config = dict(
    num_hidden_layers=10,
    hidden_size=224,
    n_experts=80,
    experts_per_token=4,
    d_expert=64,
    d_shared_expert=64,
    hidden_act='clamped_swiglu',
    moe_layers=[0, 2, 4, 6, 8],
    router_score='softmax',
    normalize_top_k=True,
    routed_scale=1.0,
    balance_loss=0.012,
    balance_bias=False,
    router_cosine_scale=10.0,
    init_std_router=0.0251,
    lr_router=0.00164,
    vocab_size=4096,
    norm='rmsnorm',
    norm_eps=1e-07,
    tie_word_embeddings=False,
    optimizer='soap_variant',
    learning_rate=0.00607,
    beta1=0.95,
    beta2=0.99,
    max_grad_norm=2.0,
    batch_tokens=131072,
    max_seq_len=512,
    train_tokens=736100000,
    max_steps=5616,
    dataset='wikipedia_en',
)
Below are experts of layer 4 (counted from 0) of a mixture-of-experts language model. Rows are named router (the router's row for the expert), down (a neuron's output weights, with its number) and show model dimensions 0-111. Each number is 128 + 24 x the weight over its row's rms, rounded and kept within 0 to 255. Numbers have three digits each.
After each expert's rows: a language model's description of what the expert responds to. This comes from a sample of Wikipedia text that the model never trained on.

# expert 30
router:117142132135129127105147132116128136118118108122050137167141134116162089130164171098115143181089142100138136114145114120121136228122136141136107131139138108064123118140107132138129137146145159161104100123109133112161123135122144112124152110129113136105156119087124085117110135151138126105147118164108127104152110128143107131119138124124
down0:133119126150118114128134115113130127121129180109129076112135096104077144120143087129123137096155121147094129105140216152154153090167103123129156122142133122122097126181157146093153106132143095130151097122093110141144167097110080091125127082130160123135151132145134114110123106121102104119153101136165116136103154120150123134158158145109
down1:107098133160140118175136109163108104122070150141145127154115089114106124161150124124119110151125134135123167149105141135129175140143204103135129136107151117176120163143165158128142119148163152115161095105111139148140148137100124106123120131142131122116134138141113146131118065115123171114157114120130127102127121147125120126142151140173
down2:112115152095148139144122159137121171116087131098162130117141123103126136124095111125121128113120111102141162063139103170123133110172119118134127115136130121163126129131137128172183117119107089174141112111174174132133106096094130109104154110172116134144149116113143119118107162112111057138123125091093155153171094094126124123128176105091
down3:116141118148121126141139154138107134135154156111184112133093114076126143116124149137132135094096161130124118132086094148122110141143120130127165099113099112146130131141082141094118101111126160127137157184108103111123095095135140128096099101138141135091148131139109093097140138120081147131156099159087079091117155089129158088119169097125
down4:155144180160132129119119108142127130109111103130064121129135122138113126139128072133136084121152107171126111124088144125141155117126126116132186131124115144132142086146126097092142102159150138152118120096076123113100127055149140109144159121132131110195129154146137091140143165156112127170085128130177087111130153172128151135144134150135
down5:107115118130150080111156136166109123155135087135120110111104092159111122139158103130134126161112140121094128163116092139083092135113126116123135118121153147161108105148183153170120120157144113121115136104151080158162124137148116116123157102115096106113101140109152125130092101137140153111169124144160125115153110111082143142118121137108
What it handles: As, on, re prepositions

# expert 60
router:113122145095119125141112107099136121135145144156153112127140100106142125148147092098116147073206127075108105129124124119143145186146100088153123132127138122138106135139118118138146089140112121167124102197142124121134135113117120124108084115128098146135199101178096077157096141127112133081145165152101123137129172172129111152139159103134
down0:105158152129110101158103122109124139153106154161164140127140133139119113135089086109110135165127149111147121158149173145172131053156059126113141150157142150139154118117213163120136127139168125106140142112110116142166112126128115095107102124120129129080131153131120110113132133125060120148119120140134115104141132118132147173168148157107
down1:104098131127135104175112149159108137124096078117116135174152106131137113130117111065127088121118152120145154110114085151138147199130156096152105138141123157136098153111165131126127167153162114120134116123128156151132147157135114116138149138129121114081094161110119145121098137136079169157113100139113183133096093104132103106140135134162
down2:123127148124141137101107116128067148134119117130104087105178087120133147156077115149104110129168119175179142105181109145080135129112143089141146147056152136118111127139141112100126152097145110139133106100159181103168141112150123096114146125149117127143126104170165132150122159125161149114083136107116151151161095138130157153117099151115
down3:134153081108105125099132124139145151113166154131168129158152122134113097114086193127109143083136165158117063112110143100151106113162108095138145074152100115155109137120143132146124088106154092097167144133142125115112144123143139104097130141134178093108167115108144071151098109150109093123127110153117099142108100137142114113129146126123
down4:153112154133140157140139127154127096116139152130121145097161114162143169098132125162183093123159088128121103139084109088130163125130124118139150135137130115171096077116119069088137130157137145186159122088118112165152107097134157188143156112115138103148123145107107151118104128131119139140125148141126119095122133166129115138133145129118
down5:124105116123133106115199132132153161188162102110139152102163140114101128138155136185152118151130159125112148135151110091149124148124127154108160141120155133104128114146163154126149125120124155112119134078138081127143114156117157118117118089134148155121108125110122136109111112139172076112108192167169119162152127105132130167124151119104
What it handles: Word-start prefixes, is

# expert 27
router:148142159129109131146112111087156147131129120158085138125169099103112108100135109141121062179255140157123124156142155099153127153107121145115119108116119125114142141130118125130118150165113097166097133110126126147107127115204135112127124165126120147111153111153109095129158143138136126117160139123121130139119147148154113089141116132130
down0:148130129155122119147113138129125138160105145157117165139130125130083123162124098099114145125135161129133161133112128089166098084126157117107088153133158075095152119159148126130171120134160152188114105128162103154149136137143107095142136081113111112118130123142151079069165126143106115133152110104106150131156134097114138133123157109145
down1:074118118150148121144123169134133128121091119189157127166154097091159106083118093162140113144085133152110144140111150119124122155141148073118124134108124112182139147135156115136087117143142144092115133118132109135149122137113086078110149104121100133085118100138061128104107105131136159165143099126150169113138134145139111105134146140106
down2:135171164122107164132118116177100198123150072138130136123093136110103123096124140107111146151149094139135125137085122120140173088113143095178128119119120137146127117157137143144120122147127079111119104083167127151123117133130130113153119148119163135153149125103138140108128106061120111152111102099147124132126081140105088123071119122065
down3:117145104123118123093111159107133160132162134150177094140134104105114093126059148117106147077102149143141092149151119147166156132169134117136111105124144103149122141102179149085152145152151129104171095186104150114111122121129112160110120114117154166138156102122123070178135106137083155138125132197095096097079136100149191150129138143146
down4:148125136144112109128143123151100103116138115137144119131144128167169144158133128135116134121150094126123107148081142090132177122108114125195173106169151133130147116125136147082099121179146092172124146076128143115115102100165153113149103094123163161143160140137144094112149104134096130162097127110150118089127109121131135113148144131121
down5:147113102106140070134183140116128131142146089138134149084120094177110133110111119130124137164125164103094134146094084128122121129154129135111152107167147158131115126171151130118122083129129132093112139112121079113161122116148124131152100114140139118137099129137165144160106119162129159156142166129193128176162146159140082129145149130155
What it handles: Word-start fragments

# expert 6
router:134145106104142132111135144095112117142146138118178167121116106104038073153125138119113122146078110132096133132096129185115120092155087104131116178139154126167115134138127138127098130133136092168158138144133107117130133143120146124111190151128121140122107090137124090147106092103111143156141138164107161136108102130129140119161088160137
down1:111122095160144113161093164183096131087112111104138163139128111130176168131132123153167113116110144164129174120150095128122155181187115140154117127150109124133167149113133100146142138126154118118156124139126170141155124153138117092119106121144109137101130143152068099112085099095107131122144087131139135114142127150117111128128108171085
down2:110181162112125115144140126171125160122083099109108159102157123130144142132104145134097128155144123123135163136141123089118133101161119129135140101098117134142078131148112107106157133131114086130139088089169155142111150113092139047110143137148094091154152097130134196120091142092138158125106143168150148118143081142131080114106126126135
down3:166155118143098110150149150124145139122163128110159087128086105091095136145119189131120148123150129121149058107139095142147125126145123125110174042091151119130138139158140175102121110115121191139103140161133137141107121113116158104099139150137143150102143164117115106129178121125132150128101113138143086109122135089125157149156156111144
down4:128083129112152176096100099177147133146163126096104110141149137147188140155118145070116097162165108140135110137112096132169134128097100150148141112132140123148143079156141144112141124150118121121132151125084163118108158081129145141109102135117159095126119109112107150123145087124169080126127137138153088063116106167138120126142120155124
down5:115141123120142115119121114121125139129147095112110128148129096180068155145135144163147112091114125116166166123136085106163079148194130121134151115129161105138107136107139138124144129160139135102109115108162110098139114127163099149082146115129149132142121112125135139096126112153149159155156166149129110155136084133112140129114181122139
down6:106124130140138080145153117090148089128147123132147127145185157142082132134148147083113122101123131112100151154158146129136138161129107152148129147122140125118080123115180123128109169164110135106105093180085123119108111161114117102113160127143135091160102134115160152104089108117139152101155113148132144135151148090082163149165080136161
What it handles: Digits and word-starts

# expert 5
router:142164156137146145120131140126114084132141137117128135128127129128124134105142128155123079060085088191114084148130079134136131148154118096126101118114095166078133115155139118144129136127153180147121132154151119136128106111155112122127098115118119085123164107135139142109071122153108146124159148149137074130125120144118117174115104231123
down0:117149128160108094145122099145129130109114140085147105131142147109098113149103087106119127135120141100115129117139148107162123087109069150101136138171110173117116153133164115149094122160159129114176134110137134140163122085137134162136142105105141143155109092165124120105122116127091070110149170090171122093155131165095138178133116112100
down1:119082121153136104151116132174100156125154123160099166134146096135128108097157131129150081096132110111126125131118130107158143158150140121085117102138129107142106142113178135120079153099146086147147129101135183086120127136102145107168092137140132120081145122148116131150108104116094146130124084090133160105151116172099099122147128141120
down2:142131146134128113112135124170087142123078112126134131118149149143120104118084128139108118178125120118138128125142124089120160095154116094151134096151156097140091153135113129174167132118135130129152098088135137137120114142127133093105135124119065106164125113146157163127135115119138103128081143133114125106149082108105122094121136127094
down3:131172108158111121106133113130142140125112140151138108125164147125133121133109138135116106098118148101108132130121148136140140082106145170113159069156077101111120130112117136074142147079151151133143151118092121098139118051141164104113131124161146145113141116097175120126138133128098112105138085152098103140108130025145124160155174131160
down4:133122122131143147122144122164078106111132104115118089116138168160175144162129084105091132106135118167102130157077138108124131144140124071158153129146161130142156107079137095118105138126158100107166143112118151130145160100143126134136161139137131095134087138139101107120116116128130136114142138121127107092123116129095145157149136141119
down5:080112115146166088143170133133154133171116097150131107098083106119108132124155124215156136129096130137151131139121104128151094151098146121116129131165167137136165113124141131114155139115177134099132134117156110107140088166152108102090099131144118169124089163159073127108139131174091169145097163098153111128152112116117127141134147121141
What it handles: Line breaks after headings

# expert 63
router:133114145134128121140140118143110104142145120129146144125130098111112104127114133063110179024119123103119125092114000162135131172131116144132134131111133090083127118109108171120130139114117157184123124177126112126103097099133124147125093152131122142122085093147125103112103151128127113134135144154087121121138119119168125135102129167144
down0:122130137153079114081093110119118162175171168097128128154117163128085108153117115099105116139139181134109139082112128115113134094090087129143150140126078153096122112122138158103102099186133108127105105110122110158130132137115118139137083138143102114176110150153085124125102140178106105136170125118127138079139141146121121140088119147117
down1:089086145129157094141136126148089131127114101149153182154147074099162086161167116133149090153087102135120123153134096176167139174165128147162100124145129116133122106154159147148093104157197125120164123115111153107130129115145098136132098152132100109094100130168077133133116085151141204126140141142123168075116142135080101154151125124119
down2:116117153139144135115099149185097174116078136120116161111170149141162154119077087126105116109155155118113142155149112120150124141080120131189163148090106138128110106154144165123158147177158088140123084134180154102142129105120134137107143113132098147125168124086141149149137128099155119179078135135126156127122095105117117164117106095103
down3:131115129122126110140163112116134166145155127112143111141114127092111113127093165144128059064150173124119082180128087120139096119157150190105128107142137146128123135118150134076089093109142138113111090110112114136131163110131080086121098162145152147110129137110122121143144129126090118142130137144101105132115148125141133138140178132150
down4:108146127143132143107132157154122114129140110179073103118178142177124122161131128155116145153130125147122077116099143111137117156157084157164127147130137107092137136087105128110135140142135096133130116131162133116142116080141125125163167184103131118151111127139119103150132117135136124131094149096088135087169095166117127155146166122120
down5:146113138176113166154136135097154152119133059092127127137144143148159138126159135155077143102122110167142107129147105093127079111141127119136143117129135112095101121079144149137160146164108126107115102071131126169145129104152126074117055127106136126118093153142130093152127146165130123111164143169108104129144151121115178110086139127098
What it handles: Table dates, commas, line breaks

# expert 12
router:083088076107134119126119148155129130094126090144184112108134118212153136082142151087117152136153132184113164094100118105132159170140140093116128151114132136107148121111101140115144132131140088118115124137150121108128147169134130134145221146132109153122122132113135102120135119102123134126121137122139105121106227120120096172130141091120
down0:129149131133117099116151106124108130129107152100105083151093082122129126117099086124130113128146120116102082074123153162145126088129097146096107161146134106079142106136195111163178120156142136121120138130146138139163108066078119122125101137118165127143113124137138152151118100171137111145133137124094099123134157106130138093146167104143
down1:078103122151153098120156156168116142121117105112114161156170104094120106123153120134140083143103122138073180136112117161140138166153166125178113139101141113093141140136162115153092119141111105110128153112114099123155125145139115067101113135143090185097141111127129149094124136157136134120102098111116173136121119161143088141119120144107
down2:165114137135117135126123138143082162141131084127179161137149121116156140097087183159120103151103114117147120154152145155119146102115082093119119135097113113142142116119131114143109112112088054144120091175122149146154112143155129133152159112169111129137105080162154120123136119103112134146139101094142121096165084106118105100099169152157
down3:130156117108089110118170137139117159154084141112167131142111128149124123144092189104095153113128158104132082117142083120174150095137130106143127085136124139166140095115158127087145090119146145127127100159105144104096164115149120125113108111145164154072180142094127120127156126122092097131168119171136090096166118056146126148120150090109
down4:124136143133136114144195090155102153123110142130120133155141170172132166186136108162077114145154085153179077141121118127147133134115093108151131140137119117133125123126090126113123062146163134172101135138137129150093140108149097138118105129160132095161137141134101126140147090159145109139138148157152090074111069149122157127135133123135
down5:131124152128152115132162120136181102160142099112151108074147125155108104130133122170116142136089115170120138139147131092109100127140104139120169121150179135127147134140131172182131130101172150106106100085103093131171139116125102127098105127124109127141147121097135126116147152150131162084117137116158141176116104090112098142122114185122
What it handles: Articles, quantifiers, row ends

# expert 44
router:124092076136171141090112133108170101149127117126048114119127140107128121129141109071148115135110143139095121086129096146162132104145093166133147110139132129138113149107164134117100104142134152100135117226148136151154116139169119137161148146131144162152084139060128132126114123145123181177133114144142089126148128120123098119114089089130
down0:110153165147155110129116142122093142116135143120119170092157151082127127133162112097125164102140167129113096103132135146181165105074151141166114147130131120126167128144165163099102113107172139143126139081120087105116137089128116083112108141139122100104132132128134122142128111119109100169122105102101106099161087131139132145131109157134
down1:096107150166133103139130179155101100136121108133113138142116105123138148130163109087143081097104118134100143145162124117129128175151123149137114068135146085138117121111174108117103095137182135097124141136118150135143142118115130122130135158150107148082124139166115135111116169130121165171139082129110121119129123120171148138163084125125
down2:113147150128105118143122165164096165109117136135117101099166132133119141119120088160087136124089130127151173126124116114124160118114115040101142118129130125157131143144156078127112122094153137116159109132165166110125105142112125114126163142167084084124139108125186129100119097125076091144092140150174133135119107108083102100130125141109
down3:145141109125119140148133116088145119179117149092136131113119114085112106088105142129095121095151202080123102141109171131143147081128114115126112095114124161132127132134110146112102086142156141111118140152107101147141143111142104109132081128102149132100159112095140147145161151097125106113111152129111136147115114106136125130127150091137
down4:090128124132122151117139090082142150154153136100137125101134112148164155141122141108101123127115156143163094115112151098150132120130146106152134121122163105112170091110111129087102141106086124138133162110078133170079162115155150082126136111176136118152124142159129126118149145192122117169092074132120142075138128156141145104146116132134
down5:100125125131130106124146102138160136115121098129160117092161136155111098136138091173105172143091104094149153148117162078121106130119140167146166139112132156149172136160149157128150130115163112100140150117154147133150128145120134107118120071098151104140121158126139150142139151134139120145137127111169116176122113114098144126126123130065
What it handles: Sentence and cell punctuation

# expert 42
router:139128111158130144126137127135132118139142106139147108126131135110132133139159129130117187055200134107104093102111147141132131120107146109139163185133117132118105163114134138147123120116119125205117097120133096117126137125140147117107140122139095082132132153144118150149087128108116128130129183141082141121151118118140123094128120119142
down0:108110146125106096110126095137142107143119151128114124109126146102116092151127092088145113155087141110124088056138139136144154116122106118126127115135141132176087156135127129134107142176188124116140106156130122165159130156170088145149109116158154118117094147147158145083142168189089117102079101086126153103137150109139128114154137106147
down1:096115174146160090136119164157117152146077132170162178104135099077133090117154128127136081099108116109156147077155126107151174126132157134131112148078182129162113127143173059089114115094168135110150110134119137084118111111142103115118155133134096179086128140126109138141136128138147119112138073142125155090163125105123151114179155124134
down2:130166146127114108117082139159083157126096104113120142126141125099116140104073150096139112112167126136134114108104122135096155085125126053121126162107114131134097122131139120133126151093131117106161153119133158122120127149159159112129098116138101135156176103148120137100098160150148119142096091149085153104129080105114074138119167138114
down3:124138135137092093152137162130143138149150133143180128123136112128110076145104154120084122109128194129148101114153145105108130106140141149107139151160110182172096147178133120104119144096114121133142140102132124123117135065130126110112150103110175110133182145109119116175145098150132127060151120152135104125127123072122137126115185099156
down4:110114119178112141134116115129112115151173163099076110096159127167164140114121091103104129118163122171120137134120091106178167133112113118112185143094138128170168102134098099101129110146117082102131114134126127148109169121160098102108170157114112112137113115142125087087151137157126130134114122156121094089119080168159103103089144143157
down5:104088142133144120144121114135124136139105089123105154087101126176114095123130129134155148158113139161116118161142116129106089136147109145109156126092142127134087106139182140131132175131099113127119083123136096120158135131155124089114093091122101108146101173142107131071151096150173138085098140132133148114133130139088133121120168148118
What it handles: Infobox colons, ages

# expert 32
router:107127165106117116127133105130149123102148118132154134123128108117083135196120161093140173082159155154123146088107128190142112099140122175135122133122108125172145033095129119120128141149111125121127131165155130106131134118115122134146149127131126142145137113150142109086181123133127136136117139099111140124123094143140149127135146121123
down0:120166170134141109146123159129109132105136191151127132151099128072116129110120127119162126169131150152112119128128129158139113090086114121082099133178145104136123115125160124129100143131153131123121113126119115197118122095136097097139132095127116124097110135119174128091164135145108104129103143131124117109112119149122154144139182138104
down1:117105154151144123118098191114083113120132086143176171158145076143169098156162135119138104108083115128142152145166126133089159139144122111128132102121158125167108141141164124121126083141146100090147141115103138089157110109144123129134116164145109137119122137131123157096139080094119164092138116132129111138093146166108160124137122145081
down2:147134127096117133062108144180081158137115102131130144105153127148137106085113123099102125110113139140125147123163156113125150105116133124130163104088094108165103127129130123114189100113137108107149101108115102091086150125153087105096127153153115093138153130163151124136088103151111097152119138109114174128133132096111067144067140138112
down3:118118083112096103124154165142136146111145083132181146181134108118163083158095170144077101126135186130117101149133128104144112127148099127134130087122121112127114128107146135094113111108093158107151116160136180099094160117140170123152134144128191119122140118127136098174143094116106129136142150153119126091118151089138116174103173123139
down4:115110191160123095145126123141125140149120142108131085092164177189141134157161119102128147140172132128116057137112136133119129114068108101133152152122111114171153107107132105139113115131150097103144143116128160127163156113148134117136138114143148124149143129122130119138158143161142119122117050151115143106139119192111120158118145137157
down5:113099142129160117087170094115162127111112117106110118149129127172090110124149138145129095116094138137097121146181147115084093123115165134168157114110160133135125118124166185082121110145114143098141139072131104146172130143136134122111139148103115131154163130123149126091082114126184138125122126144128145153113094108122099123134151156145
What it handles: Inner syllables, decimal digits

# expert 8
router:125106115097108154138133097114128086108155125120175148118117169129115072097121174062139102116122141138130119154123100115143118083156151168122124118128115109101116111149126143121114110121146150184136148233156123150123143140099149141116061140145117096119177137077139138111139119136105132100134144080162163115138153144160122139137118072135
down0:105117132161145111137135104123162127115104177100112143121128152124110085189106092100138129166109174110102117110125158117151115102126094127133130156160134141119137107141176093114137103152124177118128151127141133155140063067102149102117089119148168131122126131188155138082148123115085130140092130110123148087128120124145159147134151162119
down1:103080103135144118120187170137083130124126055127146175101100089147112144125140119094163115103128092158135138125137097157131143137145113116107080141109139109103141135120164087150115097119145144109146114136126140155164181132120107115162140113129118094104120135160114147123133116113111128134147104097129151135159139139132108100145149164134
down2:131152120154141113106139134153123120123149121164153149120140135078142133128109138161150138162136096150108125154140151145135147095090090097137127120102081166130079159139140106125161169169125103092118102118105165155116104162115136131105105115128087100209160120130135141117110145096115166086150113120093129099152104100085108130131117125087
down3:142152170129094120139120139135133157129130127142141147128091132144103110139101155100142148068106200151166099115099062124150083080165151123151131126144119104156123179113125157078102124110130127139148123125110089114122157079161151142122137153118176153103115109134132143109152120136092109098127102139115096112101090057170144120102159130142
down4:116119132131121159132121160117124101152146111097108125153143124157136143128141086125136124092147082118139109194129149106138158130120093100149124096137110147162120111140123089074139112135123146123142106104075114160129149100129170132122148155128099133138160139121120159127099131152112123167151080119136098101116089173132119163071125135113
down5:124115144135108112139134118128139163140141084098117117119140108126137125145157150128080162114115127116126141160170130116129135122141179153089156116082177165102123116126131136091113108140141133130130150093171114126119145162132145141108134106136122095139167115163104102131122151147106119078149117117114125106141105106110163110129144154109
What it handles: Capitalized syllable openers

# expert 48
router:112106130170146109125117115156114132119146123126040144119123107121164137060139111130137058195153117210136134109108150166132139120105124077122147108139136130150151142139148114133139123128117110141137122122124118127118157142094133132156129104163125122122178111109125159124122127124125132119137126164149107114144113134130124078179170170144
down3:083138128130121111116143148097131154108140123144104155125119104127131117115099142117128158088145150134095093159179126132123134098179126155156171086107158125125146152133121100095096122134141115128144164143122135135131161111182138096159145135127182147091124140101135121158133178119142121152143084132139167123110109082170098139137139098168
down4:132116111120112138124122142153126137128128150104103165129161148132126136158154156134118142108115113147167150134117140150104139157139089130169141167158093161157157110104132096100109089115120075123126152147175159138083119117117139104168121140133106119151069101148117123146129125142135157141116130136145125069112123132134110125118166127109
down5:140129118113139128126142153133145114168149056112128103122102126161112100169146122145117140127104163139123117158144098124124097110137125178100144120125163138164122116102117131115128110149153114115123148130159080094158119160111120076092136120118124130168095140161155131139178102106133130142122147124166101130139108075096135087158111151133
down6:125125141122150110103127112104081144138135122166115134114144137143132164119093116123085135108106110107143128136164145127151119146149094137126106136104090140145081139126139115134120111090065126149137181167129135123113126156133151085098139128159110080212123136142164149103134173136182143107128138110113157115124103130101149134108123165157
down7:148123138135131110131096173152149176084125169142110112097130145122125106139107125133098114128147133140161117144160156105117117097112129094188109141153154090128105134141090106147095100133145093108139143129105110125144112119087143136145136113098170157125119115167114133138159164158111146114135097088133137100111111160125161149134139133123
down8:182099150089143165161095131157118143142146154118165101165154145128157133108110171096146149119090118145146150132102177100149122071118168098117139114103093114108097144121103150116140136122145100090111138095140132114072163154129076160109128166152149158131089121153135140115156081117099135168109146121113133121140108137133174099097120162133
What it handles: Plural and name endings

# expert 24
router:154104108128118116117141121124101154120160140135126128125097152177120159134118161130123121040171131049128146079132135170115137150124135122130121093121116124102120107149135151140099135147121116097148113107148138146136156149139126109147051086126114132106052145148121085131187105121114130112127108108145152117089134115096117195121141185112
down0:133143132125148122106138107135132109125102148156135113121122083117079112117116140092149161133142118123144119135113170138142156064141060141115120101122114113150123143138152130167150113206124138132118135127099125167148134084145111143128166138115138125100140167089119119116148161128049081151094154094141122103167138142128140127104130106107
down1:068139092129154135134136122162117107103074132137145165094134092132165161115108100117160085151103117087131114108096115122123148173154163109125114138111170139151118120159189169125131086103165123147136092124130159128151094105094123155124149098113100129106115132150125147117120118132121155140137131155133165152125119143091131128110153122144
down2:143161165159117158127109138137100148085100084083133123155171147080147113154110140106088122133104135143113152114145160133125139072155112093141126127106131094134124129122116138137120134147113097164120086084141148089126094094108126121149137106128117138139124120117164130121117148135125097116147112159127182151179103101122124129116141081166
down3:117125110142111126112135141127145136092153124153160138156180067121147103148095168124120104085143153130157108126096079090122121167135159144139130087130161108128122109122139128127116102083129130133126090143160115115120157116125159122154131142120177135077136110128134094101158132124080127104143131160119114154122135112157120118135160060159
down4:122097127120140099099131160144114088142118119093099132119172121144088138159117154151118125111193110111140134115129101141156157136139123122127180139094124112111134116171114111079111141138161134161128161098164146107110148135125148108129150105095127129141185141148103124102108119147116083127116132142112085068071138135108098112117111129122
down5:123144119156135072138166151099160145137155141112156121141131135145089125117084143140128170127072126097147141184140075112124123143142113126125126124108183113128138096112192145146149121126118116086124152110171105120118149109089117100075110121086129100128106102156119153143116102116105180108125180139182154143112093104130139134109144131114
What it handles: Digits after dashes

# expert 1
router:136086142121128121157121090149132124120140117120087129120110132112160133135136118122141137131161156110116135097147147137110144161120115154127136123124150117091141162166130117111153120129154091128159120230128142110124123154110120141131049099133136077144118139197121170152129112121141103125108127135117136127131131143141106166151127176122
down1:086083147140137121147122118151126141137091097144164174124144081095160134114133109103159131120092118115168172111079117119148161153098087095134128124121090126126127122141157162108113107109206125102129136134120163151153120160168128116115092130160096117072088128116142152117103120123106144112114108090096148116122135142127144162123131144129
down2:163125146137143158122101133124107150110102119118117146142166139123143082134079098119102089140121125154153156131159168087125172104094128077170146141091097162093119120110159148124142192100116093113124108072163147115137123096143101103116110135132102121150139105164145099106101125117115136113093115148132164100163121117135111129119165084083
down3:127135111117075110145120146128140133150149116143148101137131096098124127144113152112091130079112184163114095129140087153121139127123129136136133071145135078112139148110144157085126105126115159104134132107061114133105120104166079144113089123166166154137096133135114115146142125105094131105156134160105113080114148062156150139125185130118
down4:111138132178137138098130095155112113082131137097156114109151149134104111181126120186124138157122092136146103146123093099131182106143112110150140108141147109124161116108155131107097133146151143129106146049090124169088128068151113139141153100127122098097136097141123081105131153190103114146117121169119127079105128155125137151129143135108
down5:113133116139151093131146166148186111107147101116144095121131087167140134169101126150115120174107133103128130149138099160102086143158116149127139120120179154152137134143158155110138116114152124166143115090131122112152130133125157142080162118070099123162140150141117123153132103155122164099156153152157146119115114105133151156097135147144
down6:131130100110130141129142154106124123138099106122143116097123158137125092110135122107130105129148135124126151111139135155125114099093108139080121114130176116158123144101117143108119150129121138093119140159113096161105128154123119137103119132088122134147168096090127148113120146096124110126186143161197087148103124125104160110139114148150
What it handles: Numbers and phrase starts

# expert 23
router:138163132138124131118139124140125148138085100103130127138130146111150107112112142116135138126108113168140143113120141111136150091108110144130131115115121141072142144119135102106128148166133121105152136200154141118150120099102151151105169107144126133132166142151135158194058137147133093138108111121106147134127114116145177153123142184112
down0:116140086111105123124127130131132124095122185142119141174120134106114097127109132077136154175110113132074105125135148158150118095128116129111127138127125162152147147161168132133108095161118097132158111099095080131127134101107141132133133119116083116116161110143133125112125129147134088171122138105136113142142090138113117094151102129129
down1:109121137154143133127114130154114133129119092160145131185113061097183164128124107147140054143086167104163137144139109155143148136122113121141127102119101103117125141145175107119085088125138147131127152164118151141172152099131130112123156140160113114076146109144121182134118107137091173138137096116152158122165147131109081082136137139146
down2:126139152169115102077132148107058137118154154131114096123181142106153102142116120151109151181113114169164149117117133127131163166071157106092148132110122151150141127142146121110144157098133107169126107107178176117148112128109138125119125130126095085128093100144138179149118105115118091092102174170143153119065110147110122124133120131157
down3:140147097131105109135111156178130144098155132123129147151163116117116124113113130098112110097109179106099119095144132145128099093128129122139129100156160088142100141181104145096115115123139147129133142150150124150118170105124119157078133079128179118107155167120138133151131128125135087104076113131098114105117140079186156148076129125177
down4:138090115141115147099127094137085123127129137101114125121149103163104124119137104122129122117146096103133097125132131119133169150112088160159104120147138120099133081153116106116116131110143121138129110127092128108101140080145150137103126106104133139158124146157122095141184164135126124180150150135118093114093117161110112100153148122095
down5:127098138165140106121190118067169146158147109084128107127129144149126096126135117085124131101109121092149128152144083097119096114114101098120159116157172113134134144126131198131129181156142136093135137095149092123170126134120111079133110153136108109087106126153122113149107181142132121137115167124137126132126100141115134144104117164140
What it handles: Conjunctions, spaces before numbers

# expert 47
router:127139113110123129124117144121127119093130106153059119120149136161083113093116153095127135094205126088126114167146136115119103130122137118136121117134106099100122139147115126125137160118141092123117104127139109144128140121157139120112076144125145096131055114152128101139119122133130117137152125151156156128136143125134117117135112067145
down0:106148126124103128131152117110140168117129155123101119141096112122099134155127079087120155099105170134117121069112159143149141115130133111083151134115160143123151123138157114131118107120150127123128132154125151159122146087115134084128132137171145103094145128157156116036085086139107093107122123097118139128147166143123137132135141113105
down1:100098113135150127120131141169094156113083110118146134142119117095150118127136122167157104123118133087114181116124114131164134189138097103122134141104118120094145126088162120104127120123148099153143112095140129122123122170115110103131116131113154170105109114120096147166107100157136211141112145134120123107135129120113118151140117186137
down2:146119154128148123077080122145074130119157104123137102141154178107125080129149152139110153135147151147114179134120137118114167118141153101147124121095088115153088121100160116121138098149132096090166076107142148119185163148149166112142146135164107130136159092136163143136148114111156138132101116103118145103131126115122153134108135070158
down3:119133117131110115126128153111117152149132118164164115164099110133120117165063169144128146115121121073145112141127156108166140175142112136125122090110132149136113124117132134117123145115155103137165144108126144093110179109186122138133114090121194135113078135107128146175147171117118111087118128144118068123109169111140103180152180098114
down4:133107113170164134112146119112138118152135138094109112130131127171105156173146119144133146125139108141134087199114122134150137131125122120196119145128165133154123116164083118085101108155152106141155116135062120161094126084149137115132173139124156134134172147142109119117120124124099140110114077109143110123159116147119122136127110106108
down5:148080132126133125133136101138143152166111081105145106106103097137111106122122117101099147166116129118118134144153078078148091127142091133134120058124117127143134164100149156160148115110130165082121119120098080107109111146129111140108118154109125138153140103122107159146086113132144150110121129166161135098179073115101108160149143187099
What it handles: Second syllables after s/de